config = dict(
    hidden_size=224,
    router_z_loss=0.001,
    n_groups=8,
    tie_word_embeddings=False,
    optimizer='muon_variant',
)
Below are experts of layer 4 (counted from 0) of a mixture-of-experts language model. Rows are named router (the router's row for the expert), up (a neuron's input weights, with its number), down (a neuron's output weights, with its number) and show model dimensions 0-223. Each number is 500 + 40 x the weight over its row's rms, rounded and kept within 0 to 999. Numbers have three digits each.
After each expert's rows: "mostly gets" lists some tokens that are sent to it at least half of the time; "comes before" lists some tokens at least twice as common just after its tokens as in all text. This comes from a sample of Wikipedia text that the model never trained on. Tokens count by the router's weight.

# expert 53
router:466538555471499471509541490465479470517503538546499511565502548526503500576494520453517511517443542442608417527547513443524470479456493506440509464553573561512445466457513470443544477463559441498476507471480560538469441480461533540454527519591440509542523554423520513477460488490507566413536425498498566511566548545505476451441505517591486505537516423499481537532489573476568476530529457499513492501551547458536507575404469558541539525400541474508495533500454470513551514523435531501498471473505477461503547518531487519541578500512399533488493435485477565496503451537479479481544483501486390500519545487489442467468523479490520537542507503482480510441487537484504547491491
up1:433520502557536513452595520486480472498499509489504496511529536489497500505500479508476509491503463491541529466497494496522494492514504502492476499563483500459478516498492483577427525502495521509499489503454489388542611499469546436484489527503491446486499496501539485496410423486556506515480493497496519627504501447553504438495493413504490500590476503498527497507513444559485540469543481499499512489506541500517543449437469508536485358564537489482493495500499503487487495502515497491566489499494521511475501526641508504525499496455482481488501590507649503452509578474562520542532504489395440558488507515540612576482497549498455439508459502461477509495395463531579482557505
down1:557582509529376493471470465534495474503489577560501523520450499491616495514489573462504462482498525501531441567505609505532475492494497476473519540506542464491483462500526481539499490508500480505497501524515500470544500491501479553518497507503519487566437473491494427647502441493528564503490493471478438396500560500552502501521473595503458498494561497586454497477522511447516554536511467414506539504486486474451498505552542492485459501523541501532512462486436569495497469509499479500400436513538512494448509436507485492433485484503635498472484548529441479546516502556484512451500496513511435370539499491494484497487451484481498484514545496516495509509515581434523505423553
up2:543502511530487497435455479483462579575490480461503505542526511590495479500492470546502557486507473529502553496556554499438449531503513507453422473389539518556554506522438495504487476489533504548454485482475487475505463545543498511517479432502553496454420521545480511429487501489517481519478547449510491433511527500483495506459499476536508501498517460462594417452502500486531446486578470532466498524514486454441511513562568528553517598430502569476485528512487444501501416445500544495503498505546522616504480480500497511567374500507416544471531506513518502440511539533464589469511543500476499535497481498452522522524516534633513500433479546499500454503528503394432501492522
down2:471527444493614501500515477568509523505549486524503495500448494361475491500563505433531505495477510497504552496521554411540490490506564493458456544488470552435588520449486550512511530494485580468522503496490552532484477450491519524476472608453524554509484449471457501516458511470405471512532507487506489598503468497448553416411583466528498602500499497562481488498499460503515475424488431443492527536514523513540501511501423511469492518493503503515447501501470475521441504521559510504518502489573505532455513506515402567505441438492499542502497433493494469560469421491531550498417495513570550550566566499487491450484457526495499442500568501469464479501515493463541502519464
up3:450609414502517434491569540505518474484515528509540471485499524539534497525486501495505493515517639482526485477474504528480513422504505522467565585500450514581471547486491518453480502355478397496550558553535493461459447411490493465501505375480508465500494516474498483501501489502580423479511553507479487521497410554490532454516528497503510497472476504570462501506499472502458524569475463496496496434494508394438499500492497461461429446542464431581462545480477557517572458514489504503510537524479487545491515531488508426550503502549513538517528559505499461617498494539478421512511492484501476551495496485480469501517526473492586494437503515518496522507493459491515560492506
down3:432420493487471522498508558541523439507504501500506547518447508500438594456500453526557490496465438506522459541479402469508502521533579438506505490495515494496495460498544492482525333500522568426511477498482451504460500526463470502517526533497486516549610494495500489422496449498509490514503419504481506502506490511505496492515517530500479523508464496528503510497536499489563513502503557432504502481402552554555511494566454486481426434494486504502501482554491500495511486501506522506476573561498522500436503554654516540497520501519471585483529509539465537504496481476512497476427365447483624453497509537525495427531476473522466527598522474509500553555488510513495520494552
mostly gets: " by", " after", " with", " under", " like", " include"
comes before: " the", " a", " his", " an", " her", " their"

# expert 39
router:459514540462533458509516450467450542510450506455504493490519486509436463546449462476555520472511541457618555536495500496526584483466521537596492495529536526490427487481457491564547529520504494493432530466475532561477505473481513493445548467542528543631544537462413473472494491481534557474576451527570587509547530546477496387415517558505472505526486451515544527483504534518534506493520479430403488526577408486508492586501524535532514481503528492477444532553478437512482429530488560436550456473475555525459519471466477455522533497466438530496477448501488532512541490526486510460491481494486454473414510559490474467505481467446496528524477563502522512517506501433517487445467
up7:545499528496503450455468534498466497489487500504513481565502480487542493510490459496489574442526502479515520533561494406465406484443400479468520412451559538501503531489502415503536504487496523458455374476591568472435478511449581517531504505550500494497505485539496490470484486492487472514469558505565527509432571502497477460506447492567522513498483443522494500518445459499485574513468523508503505543378449500515453505472534498512519481517422502465465496509502497523571500489499518504478481502489500519457506587532524524496508504507549520500543573477503489453530499532487500522484524516534521438502448535534501480493500504470576665431514529521509519502552533376609434489429
down7:504491469507502455509554498492552501495418494484437468452496420460471483530470504470521494502502558494494491511472446499528444496487552517458475509486503491500583501338515507531556567496447498495501439488501503500475478482504578477484580486507467574512448348521503499469588432470563522468502504503525504505478498473496493473504626486468544486461469561404565520508490492585505517445529511493421435503484621516521533494529542507571494504557461498560515497474513483552513514491501488573595528501578540523497513502466552479411501506440471500495436414507548489505540416526493515502545500531498509513499509442493466468504501498427534535517517498498438497487503511542520499484491
up8:503517483498492507503507478514562394554424583491494501463483559518519501523503522493503484498529503530530508528444518552477529547494439509530510422497445500470462497515490505509494554484579527472473618521472512496443500505499481466472491500484527489507495423443513447486505384530503542505513507478482607489515474442502498532470499610515554513458503483452426470441419473493376500549518502534497410612536484502570511501490512481571518593503393489514506497548464498519534431508504504515542491473503503472552534513471493547493483462474351469522435517495491493517574519497520467447525560499514498451529509552490544520444485483509511530518408502504505494425478504497505514460458
down8:507424499499549514511511448513506508515542573585486515447521505549517533483502503476509501511576472470523487506494471499494553529522499504593505562503506564534505491526503503491544517500487548545527603503498492547527498500475506505479465480524389478399472421506467513444474535510515481483454486467495514482540509500500509441522476439430502298532501567526510547495497599499642580550474406541497539506504557500583480491494477524481505498499548548475468498562501484484496507498487501515503575464498543473471469482501475538494484369522513406523509491450463496496496481481471496498462500496530485467491489515522501502408509489494391477552479440548458494489513497487501461498532
up9:492558505469497529503508494503551492512501459463546498498457492497481433493495488417487435544521655466511578482498629514536576425586506500506527472472494518481441507478454532471532500527506487511506478494534403495521492478515440514551485484496428521534502502475429501434497447495532504495494576483574502485497406503497455503574484533558510535538477522514518486499444492507553464488544442482544523481503515508449464515516431505529457509493563562536393473500547467568559454569511480463430398563580424531472531551512503501515502500473414587504488497502489442544573480515504500559501518484510500489468504555470492445470483450489477504488513521508479526561423546511500500479479
down9:424488511501456499478579457542495518506500505439468553432449508521437493586618487488514380450417500477436498497500587464515507539442454499478586479563570462491583443535530581480635516458442488493525509512458490487569605465512468530462450461500477526517479526463515495542564497503512487476448542521496501453571475509527481456528380458441531416472471500476514535512497449464500550508578512517485499521492474505479499526467509494496500500507495479448499515486540532513497484501392513570533522484490505501468513579476511515498509473505596508512513445492471506507512502501504453554460501469472492502485523507560537473494508579500479480549551501503488521479520496514486595539535
mostly gets: " moved", " due", " worked", " led", " consist", " working"
comes before: " to", " in", "ing", " by", " of", " on"

# expert 55
router:452529506525494441545477388494424493519464441482514502550521499546581487525442505467474552458499497462602566506498530477525585486434521477550564440547501564498454534542461503589553494501537490546516516513476516467538493485492463511429492424555472507524471574547415496489473478451552541519505432502571585502533559498492505466457480440524492512511480431486513514491451500491501471505554528454493495533543464443509511516517524498514497482501415486480483517523494509513572415508515517432507546527472535517493556471474453370503476461405489484437544490528472523557521512542456498461520517518448450470440504518571485509529552472471497568578500529543533505459493515485527560412479
up10:497549493491484482508501479500503509498484504501593540501590492521503490500547526371487491529591485376528517521524509466536517507511590424493532483515497498498433394499535506497506506500599500497554516487452569458421507511416549479502591490504448385493452500496486508481508488486508504471438528503523498387435498458558499503548505526535498500499499480523519437495452507499539491507351517534506499513504518501508513489577494503520482467490483441586489481517504448544588485442503553514474506508494531490441500480474464470511504497556512473509454450497491500495517498647527504474500470503497491502483525505544506510528523431512356503529499536514479463455456476524500525482500
down10:505481486492479553464530498504469418521474429502483478508459503501500541493519503483538515529497437544529515496500523501484523496486520457509503502442509451509504497539474641510459377484508450474470523508541501437500506501481496488496544472488542503491479594501522493439544516548493549522534543501483545555520537539399491586498499492561500515422515459510482514495523532454424506505471470492542516514500496446499504453479522422468515495525487505401536498617491576461498500494535424448573498420500623479514524557485504540478487580504447528506528590516449528483464519485529529573536535532421409468505488441510517493505513473456501545562450502503526490459533492411509428404474
up11:505491506505445491501472412442481520548503417513485497554509517497514459519513479492493468532512501510557502507542500442570374531562470499503484486499537520537555505530497560500548499555363467499598497524477490512471498488557506509503488497526457494490609495477444485501504484510486516535517491536515517523500533501498504450502542440415481505505577536483543591463531490509525495489503492498509528464496547515530501420448528527469499315440509504506470498510457466504506505489457504501512524505500478466401476494519567527496491497560534505481510553501519504498495494504496487452459530388486505615493507488534481474412495549513539371517501552503486534487376476434468515508470
down11:449519494500501487560445509540512526526458514500520481507461519521493494474462416477514514483444421520497541592482477406499501554515470486533512504501452498465504488513500421481498500574495527498498569485506529480554517484562380516494502485496529458524496530526451535533408486493557434555519501438583532515510514485499478511494494500537493561515497496545512498507455385558504484460440553444457510529505578495507493462490490424509472537493508448558574534501507356522500490470542428467447572561471485475594495498439446514513507547527490502542477495490474471504500559490477493492514509499501497491576523499503569484500508510424507577487583488367512503628500503510521500531471
up12:491518470491446381471497555455481534481498504470522458504503454459509470439445490508464568504479482545451577571617507479418567508470504468492499497501524502508581434523552496497470503502499432500520525508439400499501496423499507500479521508494500512560509480522452473456503524497491516661509493515618614523516512513470505546515503568504508510501483425490496514514484432484422515450523478505506499396532492532565554527534495500459503554468502530436524532503484468492443565493424515521489428529502499481457520484520517493499475497485560554502500521500516511489431537494500453496486512563514466498498506488487542501483481510532615504495492537495526517500533549552351466477508
down12:494492584486445506460626503505470498479501505500551480458532590501548452572536524497511485510487474516522487447504503605560496507474489453497503525485471399494515386573607508492555476473464553504535513513547484503604486487535519496500472502549491493500506443471502430513509521559542501483497420499491553518470512570501529491513485530480448516509516433510475415496493509497424542489576489497501504519538408523493464525493537537529500506539487491500482522596523440429508455503503490478528513500489533524508518519506503475479579378612500367427495483485486429483500510423487523477506496500500506501523431514473490512492502469451441507449486504559589509434510481497500505499500
mostly gets: " List", " able", "List", " renamed", " appears", " member"
comes before: " of", " to", " in", " as", " by", " for"

# expert 56
router:489497523492529482513483513521476629527507485509547436539581533535493454488443467495508504464497499526485442473479448486509528456441452501441495486536539503441509471478489508605477487458499469503528463449461468538491426507478522508471481513497487499530541508394482473465490466464505532500520520528609489454538516572467449486499544437529423522529488419437506482564512519458512475493528547455491575546538477504530532531345513498514549450525465417502489546508504426557485496523512508502508534478487553491469506499501473480493571482504509536492416538443441527584531455471474506500531502534463476512406526491544492476597493526447506583560507508484508513496514541417580570540450
up6:539530556563497518531469508469461497494495504497548460450501509532470506539500501466474485458501505504479481531515523502511494437493482501487518523498391494487505540516531491440496508507516515529516560494494475469498492506525489446459505481453509498480503501498594534486474503481499500501509519546490485575576501424508567496420619532513484609411498484462503503526578486561478500508526375554507616584501493510502480504489488491478501492488307510471462499498500512494502467541592496457528514487460494545495595611503404486503464480492533506483504542492475537461500460468502535536431502572483541495529496516487561494471475493499465507483472565530433488502530559465478613508436
down6:491489369583532492536529518555502486520583508488498497509575505492611484489555496500520500479620499499578485511485477486499507517555510510514530487502495499480505444384465548509569502553463503509507491430465506545501484433449529534508541500495486441502472492482457462497535454472484482492509473461474389495543489491486468526570482533486449437437491502548499457488472611498478506529522474435478370478522450486542476487496509500557499506511517467531477481507596513539490488460498501479471497529498490474606391518518574558500566562495493461572529482481499484553497561514496501546512508531484498463335517468508500499526493504504462475503486461539526515499506507443540494514485
up7:478505534527428496639405476519434500489417522473482504507567484493482442494450514498503530501522504478479522436487519523491497459498426547532430471481478504475530494468540516509462524445549512580495500533407508478500458519500452511416489454424503536512514503502525485490488498508497475530495501471494500500518508551492494487504553552483505506518488487473501479507441455515519497551495558500506538499400481478484527524494502492599500426504518506498505501491498455504502504501511477526513503705499483551480441387518511480551577514518422479491465626508500492518617533505494528500475428522524497501388514558541517465495574480487514536499472500548501426500469492515535535477567
down7:479501507430529521484542470463550521582425499398481502505514415507507537506565493504466532472497514498499505497500486519522453537499493394518609503506492499503503527493506490481564475551502496479468495510574567534542495511508511491529483513501499403531494542499495493643536467485486401493500487518435510590499436470510493490492458532500507505478444492514469502461545504427465518500470427491475418507527571476502479506491500395515548490485466532471460512515501497579434510545468502546405497398495494464494536484479570505521505501483551557540572411538532514507456462509500474498452488499493498495646545448505490549504492549501575518514449496499454538499557569479553463520492
up8:540463462472436542489506588548453546509524499491418512515603615516361496502448406502373472516505482506496456501498427488496502508498363499500500474502489501509485509492486494500512495619504424581569475558492474507508497479490503475524478498525490441483547554447512502527495498510486471496509458468498502555497568550500496503503519427515491525543433507634497501540558512476501482513480490483480505501479481480528598495489495470444533523482502523562538511551577479521466542564570495484459402498434511465513543529507493506519487469503509484500499448498448507516500497506501492502521515395492498569469415453499479499470524502500512488524577558580497488511500502517501499464525
down8:494388506527506500531534505460477492501507508561526477515469494527484624483483484521457414451472520551492547501559497461516472443513500462541522509494551462486520496498500487468552536467514480448542485448443514540502500540477502478506559568493450439503473514541535586488476540454489495486436546488555507467491514468477513488523493498509525555438512549451498491413509502494494593495533515498604408518503347495497493507531514615496524498492483481522510495564501475542546473569501501500498574500483577508472478517553452503586492517513424473518504504483507469451474499517510518454505539504486487504481381487503453567472505457520479558457517373465484463512401491510531501532587
mostly gets: " “", " re", " (\"", " \"", " un", " '"
comes before: "\n", "==", "The", "In", "===", "On"

# expert 60
router:475511566488488485538537570432492536522493533425420471589516555538529520577449487504444502502465504487529426464565490461504460504496482475505544495499516545485460517532505417458567562510595524513485523446488481445493492457451484487474493597573470527483545522458516508485549502526573502466524420498477594512499493510482540503391502518466524505518505452508546591465516523484539463501516538412440546533498501440558457476476534516493613510447486542480443508522493505523542498550472524477512484544519505454452550455512479507475534491426447561517515467489487568447497467598415452554541531505489476471454490547529451514520517405441504539513508504522489510445489523458448509483463
up1:449490501500470497482514499511487500474457487517451559506495498485476520604374488483513491423452519467598504504474500424442486504518549464524465605413509509494475485496516478502483495523509498567563462456454470508541527534461496419531513453504514509552516545548533485543562527537500499443555514502476515490502460514466442505540513489418565518492495490499541486436535549476452492487497518502466536569500471458442493563450539459511502504489507497438487507533429524550516538495500512508506504467500494565388515606554573534425526493545443492483542491502457505447350507495451434534558583479404527549497457522515503512581474494499558502507484507525503508501534500468467494578488
down1:489536445501523456591534568469495567467498508501464476452495511511534502455507472498508486509549493474499524501499492502460503496391475529504568407478338606491495582456524489479502527487531506495501480489560480499473469401518488503535542514502480453577483489449518473500497527481482551540513500525499502524535497497497519503505449503575517493508502423475497587545501500575495584516558554483550432479489598504495487520532532495458510474512469492482520492281541468517444407502471521521560563491467488505503529510513491498447394478461506501494512504587577509541504508457468491501522512509554447481509465464496501467530494479551499496501514477496503505530452513493515470458507
up2:499516524482533516546483506517473433498595475610509530525518491458518445385570493501500474496511523488571483498504503515596573477512516449525500562455529502497471460496446502494601535484532469509504471486485489509509586492498499456475497505538427511534372436478501508408423482450525502499481516417609627506498507496515508490420497506521451477479578464487413456506506481529511504544482483489543499500553510500502490505516510512513498501471501524497468462583567495468426500569468524462487576500516500457497491400521538485441506500394517469517476509499493495478512481493420424486501516501550512548501515482454485520512486461384515506564498503548499496558497474504531511503545
down2:502512502506526401505508501431415533465514511529505488548500497566448597525468576509492485502550499512499561500430482505499544451472516530514545435623492506479491495490508503433476544464518509512500582477590516445525478498488488489477465609509590455516509506502457506514568417449517483456502533512511461497453539541433441516533497515497479499482494474523492543505502401539565410464503505496465429438507495507497461509499516454620602469512490538513478494405471588499474556496464474487452504501417498479448501531490397496496506422494496542436496478486510506508547404536480526518520478543519501473609520478510510529532503557498506479506495501519462529502503536497519549496498
up3:498487574481538512508495423516410499498460469526491573516461429457506469505495473482488467497523438499479507490506408534517501505492402503497498482512546468504392414528475396526504502540532456564580462413454486513480557498517509471518495510483464519520527500490504508488504499401445502397596471528578501548496543417502529518462530497428468538444481451490515518445518478526479528458463467612528545513580450495576511498486473515445501529550502475507518499461524477524528518499540584513499497597486500500488496564520474531516462429653524477504497492501512500500500484510499527541506480458541489620447497550541477515496544516515507520483493485499466503528501520502489582509485
down3:554482487451504502501481518534510494495445565569495439509510500514554503517473495383449510542477438467519532531501496477516524517452453519505486499435457502444592538497501529464531484513447467506510521488515509536555477525501509432469499514428534463490434618474554500498510457521456497504471579542532495518446512509450497504518486458568494522511413493515499487503501506570547448591481490615493509501432497499417519525476488539493552533456485500496556490489495500507587530543513460431502519579434464551508513438623493451501497509495507500481496507569480508485545438591479484485463496564530506499521505486518448503478645544508495460516480512458439512480380501447501496531454
mostly gets: "On", " During", " at", "During", "From", " From"
comes before: " the", " a", "See", " an", "History", "Career"

# expert 11
router:499491536406493484552512439531442481515470479495515518490529486488521513543539510459522512512519549461614465552528482478513588425455444539479504468517505601506509451454508484517570476417591449483504500466493562530459469455495499493416486522528495503541546572492382501554488454556478520439524402547492561477564585508450461472419541483523493459521486390524528498560512566483518529517568502519473514514501459480580517502497509546506466494434495438500524536526469435558506485554410535496493452469470560513445520490541515486523534472528466591496473473493498484524494454497514524491503522551491505406461492508518476445528505479476517512508531499480478455491452543400503496474502
up0:486589542516549502481499392501540492493508492500588444517508502522513575479505624439446523498513500456435506503519501501498504500493497502480550557532505494424552543456457501498556535471543499425476471489505513510485563459487404385454464500512499502552478500532494561534469517503498520501518508521510452487436465542499482498570441475468473503558551511501466494482574400449542564488503496502492492541511502399543481471498494510499513501430548484496499426564469564424565518508433555506493486428420510437492499497533563504479502500503453493504483522497503478607510482442425486538484432481501452471570523603540511525437527488589495499488502488494548493500530496504449460458513
down0:514528500465492445476513487492501473476448585481524488534519514526550495497494492474533554526518559492484532453477468503440432595510488531505492556523470504464493507492503561480513494527520496493582508502429503411500514519567454461474541425540540481550484456484500507583489472498504502487532515504555459490498485486508496503515523505500459530492525603463494491420504524497670486530485499483498470522499536496531527501459484481504541488494517496424464530594443443426496506528466353458500428460525429488483527515463490440528445535508502484515577533412522558559502511494493456499511446450507520531537447414493538555471557589469505486538522513501449504631562497497506557484483
up1:506511497517454500507542518530489461501496522501489548437467479670498482470529509519489551498500581558497483495463465348522501496493509492546502516501459528492516414599503482479501598505496506464611494508495486386551515514485497424455551511439490481478467511491507455481469492466462573532509584495505496518484565438547496477479528547501501575555461486579498560458498453497560502468502488524495536517505523507487501452483496447526426508514440585565479506453466515485500442514503505500473505493512420524518501512450489478495539418507521456484461586493501512443504502499500481574499503532514540517489560499521500487469467586441497504511413602586515500513499468506503493468456
down1:617493525548498516525426501518524497487424474498490503500569510340498511496496519521496494502493500401500518555510522529563491470508541524518500397481464489507504497502501456571512440462543448503498481485480498541493496521495515522500461458525483517565556487503531550544505498577555480543592483457498505527514499548497506487481588498424470498451504501571477448530506491497470507512494490471553452501472408513504484506475432549491503571538504562479497525526508501510503630526504428466475488379431532522499475480557429424476495540390474514524566500492418501504467485527498508454506481505501470406483515502496510526504509448490523559523501489513391507535496481510435465501568
up2:483499507457483475519496448399515537507491569458418553486473576514463524491509522510504511493506516439503501477521474529502493464502497490487515500466569504508548524441468509478531489490578395498496504509498633508498501496551612519400524499472457501509386500617479500473471539522510500485525501430540494464496422495495503407490527511576517383574544466476558532582490458450501493499507502490489538497514491505526506555493506613445500515489540501460500486495500496552549449502511500504507523429494587512416501508506476489501407503547385510540544496473460550540499525487491523521536500520503499526505520532488501470469537500486524494490433518493520581497469497512521447497387
down2:441508480619500516597603527534489487519498452470501541519486369529514498533528491494453500499485504544501470592546485477473454435497507496500409494475490478495488508451492500557496492493535492480545622513526600494430504489514472403493526483502498522485464425483488496506463389435557531451563495469520454536477535500498467500488509499516460535522531448507634488501523479541516486502535488510445500522528546462566495512501497417511465520552512539430534559523514453497499454498498505497536481451503506487500498488521458560482512495498465516516487533491500506456504522521472575477470497558475504581531488499493513534507514409495512493396499541463520418521425552485521394502565
mostly gets: " where", " which", " when", " However", " what", " because"
comes before: " the", " that", " he", " it", " a", " to"

# expert 20
router:482502521477547453556501473512479516531504493533523527489508455444443540577452531443532509463476521481557543467545504429518547495524492489498465477494541570520445456501403490552505549413593497497443556453500481518484470504447520498434484560588403492549521510431526494447471492483467541461493448499595544485515515484474454497408512489493475481533483379524516531504493560442559503492601490490488546506523465468561520486493477581495452442476518490454535467524483488561562483512519487521525475561511501466466497449524458480526558505507450549452502426471561533520477559549478487528537566525395439479557438494533459489538517546485541504487503513556524584511486484542496484463456
up4:490513501466489501555484508442511573476494543483455537555502392513497519545498502503457494486497506511446519466537442492454540420467536563471505502536507502440499445516428425459518502389484582501555484556497521541497470510522439505477532428503445491465499490478419554491421602498515476488445495486572513517500498500435501560478502482460490498504494512495555490500528497541495418588474611488554541639504451496505515512501469481443500559520498514539564501495509513457501520586554562509469489499519528536500502497501487489478481523535483500504509616478448499549499459514594501466516445485485489508557526528407469555559502473506480502465456496497554509457493615503549464489508
down4:494530498495546550402473519497503581533496452458538469496484588554501497500404503503516518509511464479493519524502432482461489439513537412436507502505508481497570488474449489534491505521455508498468537485511501560460500504489590500522526526520566488482538504504627492468426480517479530524501499464503430496545447508499491592507531497491498572500569453494379489491501466429526501483505490479492474500497503470498489441510426560512501501492500529493538572513479501623521538494528501414501470450499524453495533486548449608578515519481494490469506400524501478497481500545498494504574470540545461554498472453505500502439548499611446474518455518489386508577479497431505501538508
up5:479520487512528432499502489464504497520509535501512497504516484503496499504493500527495446518450534456402488502496488502495503536485506531484473471479499468480491371421426496471492524509471425506496512537519559522418505548495470520496531486494549388546513493521506501456544453435481512507505609483582550504512449522503524435429487547584531530478550523536512490488557540503489519510568497572501572503432474496481397481427491504527498572525475399531415484456478517526501503545490460497411497469500512501538476518498542503497487554417398523533505519480454498431532536494498488418474511508465511567430596571477496461391481492503596558507495523498509573475503485522492517511515
down5:500499538459488510458502488498471469522537552539566514560494467531463464485449498500536514526484495539482520513498468529498527420497508536514493502545476485474436543519504514520581489458505560505500491400543507507501574498454497527505520503519438521496464365495444465461502608498489507508484516499497438581425501499506558530492505509440501499517496377502505519471467509391493504463436555446601496508481492499524513460503505492484474489511510540485498461520512473505501545491499513414474465678484485521538498497519511462559413460431512436482497466519510589539505515512499524501563567540527491473514498477575500499418482499468381538499477399483530524458559453507502496502492
up6:496441539394497511502521513449485624448436461529499508494457507475522604457505534502475473545507509503503537500491493514470465498498487508502493431494498539544453443452441495514553438582568462421514529421507490541484490469496495547500525498494503504497449584540492511510514554512495483453506521551550488467493468476479396491443568526504536542477481432576578505501517452514501462480514487495501530527493422467500548515490499498470495445485467422501467540553508452515429525494392492526444472520479492506466507518497449594513498494513503526506533462512497500494552543500501603504491538582460531491508496439502430490543503497499519624521565618431507492491572484505492498569455
down6:496453475427505505498600480483637466509514463480496507496501555500525510440498508475602516434531459579469494487500457492514495403478504488596527509502518456497451517548476487540511386494516513490525430518499518461495420483501566540497545544509491529438396471471501467499464474579505501495517501464548509492571490462586499495479538501524504455486479509507483522481502489512634436507499487461434481482498445492550512498422541493501487507500534487510520512449622556504430517439505496475476512486516495523539479517464553494444409443466500499527517497512502520500554497569500493482588501497496490480571540571544520517503521525513513468383487502483506476464514500425542425517517
mostly gets: " would", " can", " may", " will", " they", " did"
comes before: " be", " have", " not", " the", " as", " been"

# expert 36
router:467520530463560517468485540493448529514449487513466437513536564467514476527475486469538520507462548458491533544517424469586515526386459517548522446545545510500471542531420513509552547485543542523456528521474518519470509513513554568492463481493496516452491562500475497436539441512524535474556440543569472488542539508477476510469529507519465472504446342528542551554512521458579470503546492442488471508559452450553495548390549514511511549466479420460480484515458468566480528555495513528584482525491554445500500501508411481523487542457467553518430503515486582465489512524512472517486479512487427489533495522501426511550498490443482496563526566537442507540414526518504476453513
up2:497486413551442503618451500460499502509479504390504452492484438501512519510499412463504500513479548499496459493501492504476521501497522522478514543535563447512495494509477506505508466488560523558503499517481400539454507501524457504491515490442486469497506553586501568502492508462519480499509549462379485487386484497485501512510540432504533543524548483499510519492517494547569481481525462507511508492531389508546525537351508499482522530492501503516494510537501457479549446455465441493465519485492528466513552385516466540473505501481417497523499410491496490513469485539502510390466501503448436478557498510653550506502580488497499466549539523495549483519542550549460480514542
down2:462474465458494503476555449468485468518495519463480476499542472516585424484471547530492519604501474464495565488502487509505554532555440497501470508504504493446489459464508482481552555481498535584515531500512515525548525494471489453520510517552488496513469499518551510540469479485500530458424534564504494451526456580473428480501542497467535486467504522509608500480497503533497538496491549504523502507466558578485432489405562526481498423489510491467514530505503514560542529465449584498532513516504485488501344459505552536505423500467545478534498478472443557478505475500453524458533506509537514488489532489498483552486494465496625385479516329513490466500576512455499518493594
up3:471480501550527487463462468486452513498487537455481465505535497385522626505512488499483521461547520503457479565536508510584488505518556551532530495472486487499400473581507519509491493511506445490508473374406504501525544502495505497599528502500510505553502516562500499480491478516472531500498441522505506467527483513518507540536491506440453495496495477500503504471581479496403488507496489535483481483524481516588606489445529480508516516410520398482506435496484490555468609582512486428505511560516489394494577484503374450549497523487493508500461468501472581429505494542572524476448492494468494483511496463560527542528431473476510530485506539541433516506503502504502542485450
down3:475518533506506542549505498493497493503582515563492418493482525517499449500446505543467492528454526523465524497520503504455523452408542513497461496534496505481513505476500365554414499478498477512497467501511496496467464507497499510466489468502448469477539498451476540490489503562526480469526519507513556552455499498575529511494551388557508472464480447586598501415499524515491532499499466573564527569452522526427517574507436518421490505495494489470503483514422471500503459521491380617579493497490467540481488491559602517389452502512494501498478526503525424511493532502502507449509489591500543525489460486514490501520628512458527503508506456576505482496495436479536473556517
up4:486514613502515499511469497431499529506550519508429493493482472512505605501506602473523548521444499499511498451475490498540507515508502455517490519499491507485498479516505450491519516545491480511547508486497550491423441559412440529507497523512518477499439418503573520481499553549498609513517541496490501516491470530447513493480491469476523493481474490499491543500492525499418481486453460485494505492484424503512539662505540502502516434468397435483467483546472502491491499510492495438455546537510496482469498486526512531439566508499528487508467505452425454537530610669500501514565429537511625523512512501496488539497528603453481499550501524551497499493563520491500484436492
down4:500453557493536414500496496514487559525485533515541500494518554610631493436482460552491487480514472499518582503588535496498539500513527488514443498519497465544506507503507524463511470528502476492536508590531529489463485455533485450533486488529520489436501480486551529534516489458498502487452489573478468503406489482402412546489468430511592470493469482494480533503552494430504510498489525485501509420535502512490487507584484522501519496551567569491507495440483528495504442461501518461519469503475497397499522485506489532600493517517570400454482502609528471403603457506507483465497495515418407487451538501480473508505492523505490467477538473496493489490510569543495397546523
mostly gets: " —", " =", "—", " –", " ===", "..."
comes before: "\n", " |", ";", " 1", "-", " 2"